{"n_layer": 10, "d_model": 128, "experts_per_token": 4, "moe_layers": [0, 2, 4, 6, 8], "normalize_top_k": false, "lr_router": 0.0017, "norm_eps": 1e-05, "tie_embeddings": false, "beta2": 0.99, "batch_tokens": [65536, 131072, 262144], "dataset": "wikipedia_en"}
Below are experts of layer 6 (counted from 0) of a mixture-of-experts language model. Rows are named router (the router's row for the expert), gate (a neuron's input weights, with its number), up (a neuron's input weights, with its number), down (a neuron's output weights, with its number) and show model dimensions 64-127. Each number is 128 + 32 x the weight over its row's rms, rounded and kept within 0 to 255.
After each expert's rows: "mostly gets" lists some tokens that are sent to it at least half of the time. This comes from a sample of Wikipedia text that the model never trained on.

# expert 6
router [117 114 146 166 157 110 112 121 153 118 125 133 165 108 127 163  93 101  72 150 132 141  90  94 139 117 118 144  81 134 105 113  88 121 100 120 130 111 126 134  96 152 126  84 164 139  51 166 136 145 123 102 133  96 160  99 138 215 111 128 161 150 133 120]
gate0 [112 117  94  91 159 118 103 105 121 145 136 136 115  85 144 122 179 143 182 173 179 122  71 144 109 152 127 114 120  94  48  79 113 162 122 159 203 120 196 201 114 108 124 115 178 153 132 134 168 106 140 156  78 126 146 126 148 130 166  57 132 106 140 129]
up0 [127 149 127 119 117 140 119 182  94 112 177 179 119 140 121 169 153 156 115  94 136 102   5 142 136 174 122 124 132  80  93 126 149 147 196 130 155  83 184 130 142 118 131  96 135 125 151 144 155 105  91 185 114 150 155 144 185 129 177  83  95 156 110  86]
down0 [ 80  68 123 198 130  72  89 113 157 101 118 130  78 130 138 107 139 137 141 162 134 128 161 108 181 113 104  85 186 102 129 105  68 132  58 146 122 102 124 151 122  99 109 138 157  96 109 110  62 150 139 146 209 100 121 190 164 128 155 141 162 138 160  55]
mostly gets: " MPC", " Coordinates", " Website", " Binomial", "|---|---|---|\n", " Phylum"

# expert 32
router [117 118 152 192 125 102 111 120 166  76 126 168 172 155 139 179 132  97 109 181 130 139 103 104 148 144 100 124  93  95  95 164 144 146 106 154 150  98 156 110 157 161 161  47 152 132  93 127 159 138 130 125  98  96 181 119 156 209  98 119 115 146  63 119]
gate0 [154 144 160 173 143 158  44 167 106 116 141 167 124 162  84 110 105 147 130 150 145 169 178  94 148 145 138 115 106 180  93 109 162 133 136 157 104 120 110 126 147 181 175 137  89 134 108 106 143 178 141 166 184  97 150 135  90 163 154 188  94 145  78 138]
up0 [127 143  94  65 160 126 144  34 114 149 117  79 180 141 162  89  79 139 150 107 141 103 125 116 203 142 140 147  88 125 119 164 115 123  98 116 147 126 137 151  78 154  92 202 193 130 127 121 130  74  89 145 189 111 126  89 149 115  80  85 129  94 145 127]
down0 [ 99 111  82  90 152 154 151 195 112 131 121  94 153 128 128 107 148 171 120  81 142  96  84 108 127 171 119  82 142 225 124 142 155  99 109  97  70 203  97  79  71 125 130 132 126  95 177 147 115 185  90 146 115 101 123 124 132 145 171 107 102 116 210 102]
mostly gets: " Coordinates", " Website", " Phylum", " Binomial", " Clade", " Occupation"

# expert 17
router [121 114 138 129 166  83 172  98 150  88 128 131 174 153 102 183 159 142  50 118  89 105  64  75 130 123 103 150  85 161 104 129 119 159  92  91 150 114 118 143 101 191  89  85 112 110  69  82 124 146  69  83 138  85 178 182 157 101 119 117  60 128  88 151]
gate1 [ 95 198 178 104 152  98 150 101  99  95 120 136 154  80 132 145 176  76 143 155 149 132 154 122 135 179  79 103 182 112 124  70 170 186 121 158  81  96 207 169  80 118 147 142 144  97 126 119 121 147 112 125  70 115  81 168 119  98  99 122 194 108 125  99]
up1 [ 78 194 177  99 142  97 142 108 110  96 116 127 163  49 119 137 174  82 128 139 136 134 153 118 128 170  90 125 177 112 144  58 157 179 115 141  81 103 194 155  73 116 134 146 157  96 130 101 102 126 122 147  69  94  74 149 144  79 104 118 167  92 114  83]
down1 [135 147 125 126  93  84 187 148  75 155 174 199  60 130  98 161 114 125 205  89  94 103 147 143 107 161 156  86 159 127 114 161 121 133  70 107 118  99 126 142 120 179 131 128 178  88  55 153 152 188 129 120  95  78 139 172 122 178 114 115 102  92  96 124]
mostly gets: " sub", " ad", " Rel", " bre", " rel", " occ"

# expert 33
router [ 86 134 137 163 157 126 204 177 149 151 131 119 145 123 147  77 137 140 185 151 146 129 141 130  81 108 166 175 163  88 155  72 148  93 132 156 115  89 146  91  82  66 151 116 159 166 158 198 134  84 170  94 181  86 133 104 188 135 148 138 177 134 166 138]
gate1 [129 101 166 175 123 106 177  98 113 110 142 158  95 116 168  91 140  92 119 152 102 101 112 154 106  70 141 132 138 154 125 155  91 137 135 146 205 108 161 110 123 130 151  96  94 119  45 128 166 199 118  83 141 157  79 100 140  92 123 116 124 127 192 139]
up1 [156  89 110 129  94 123 114 143 158 131 127 110 128 136  72 152 157 150 183 137 142 177 116 133 136 162 120 167 114  95  72 155 114 131 158  75  85 169 140 164  90 126 129 154 132 134 147 108 100 161 163 120 150 114 143 166 122 124 124  87 102 110 145 137]
down1 [ 98 178 111  55 155 185 139 163 159 142 115 127 168 124 143 114 146 147 178 112 123 154 169 115 134 155 121 156 136 120 117 129 111 168  85 111 163 120  59 115 129 118  99 127 128 145  93  53 143 117 140 105 152 121 122 160 162 136 143 141 133  80  87 134]
mostly gets: " Goals", "isl", " Command", "imin", "opter", "struct"

# expert 22
router [ 53 102  85 161 142 178 114 132 100 119 119 127  86 111  84 151 110 137 135 157  59 110  69 178  80 123 157 171 163 119 124  92 122  76 124 125 131 111 131  96 204 106 156 121  84  96  78 162 197  96  61 148 138 138 149 170 138 163 117 107 150 154 119  77]
gate0 [144 106  99 150 121 145 166 121  22  87 155 136  96 149 144  79 134 156 123 136 172 164 115 123 118 148 128 105 137 204 130  70 124 140 152 109 138 106 154 146 107 130 134 142 129  70 218 117 167 130 131 137 114 119  71 159  92 136 158 160 130 129 106 140]
up0 [201 119 123 131 183 151 159 116  13 109 103 145 124  99 154 100 140 253 158 112 155  99 118 147 146 176 157 165  98 132 145 121 153 122 148 129 138 103 156 146 141 109 118 116 166 114 123 101 151  99 131 110 166 138 111 164 117  98 146 141 143 169 148 204]
down0 [135 149 153 140 115 100  97 139 170 123 166 194 103  90 175 167 141  75 121 143 106 157 129  84 127 129 106  90 151 147 107 131 142 137 127  75 139  99 181 131  71 118 149 128  82  89 119 104 109 131 145 201 104 142 145 107 167 144 126  69 132 116 142 139]
mostly gets: " gra", " dark", "imum", "istric", " pot", " hot"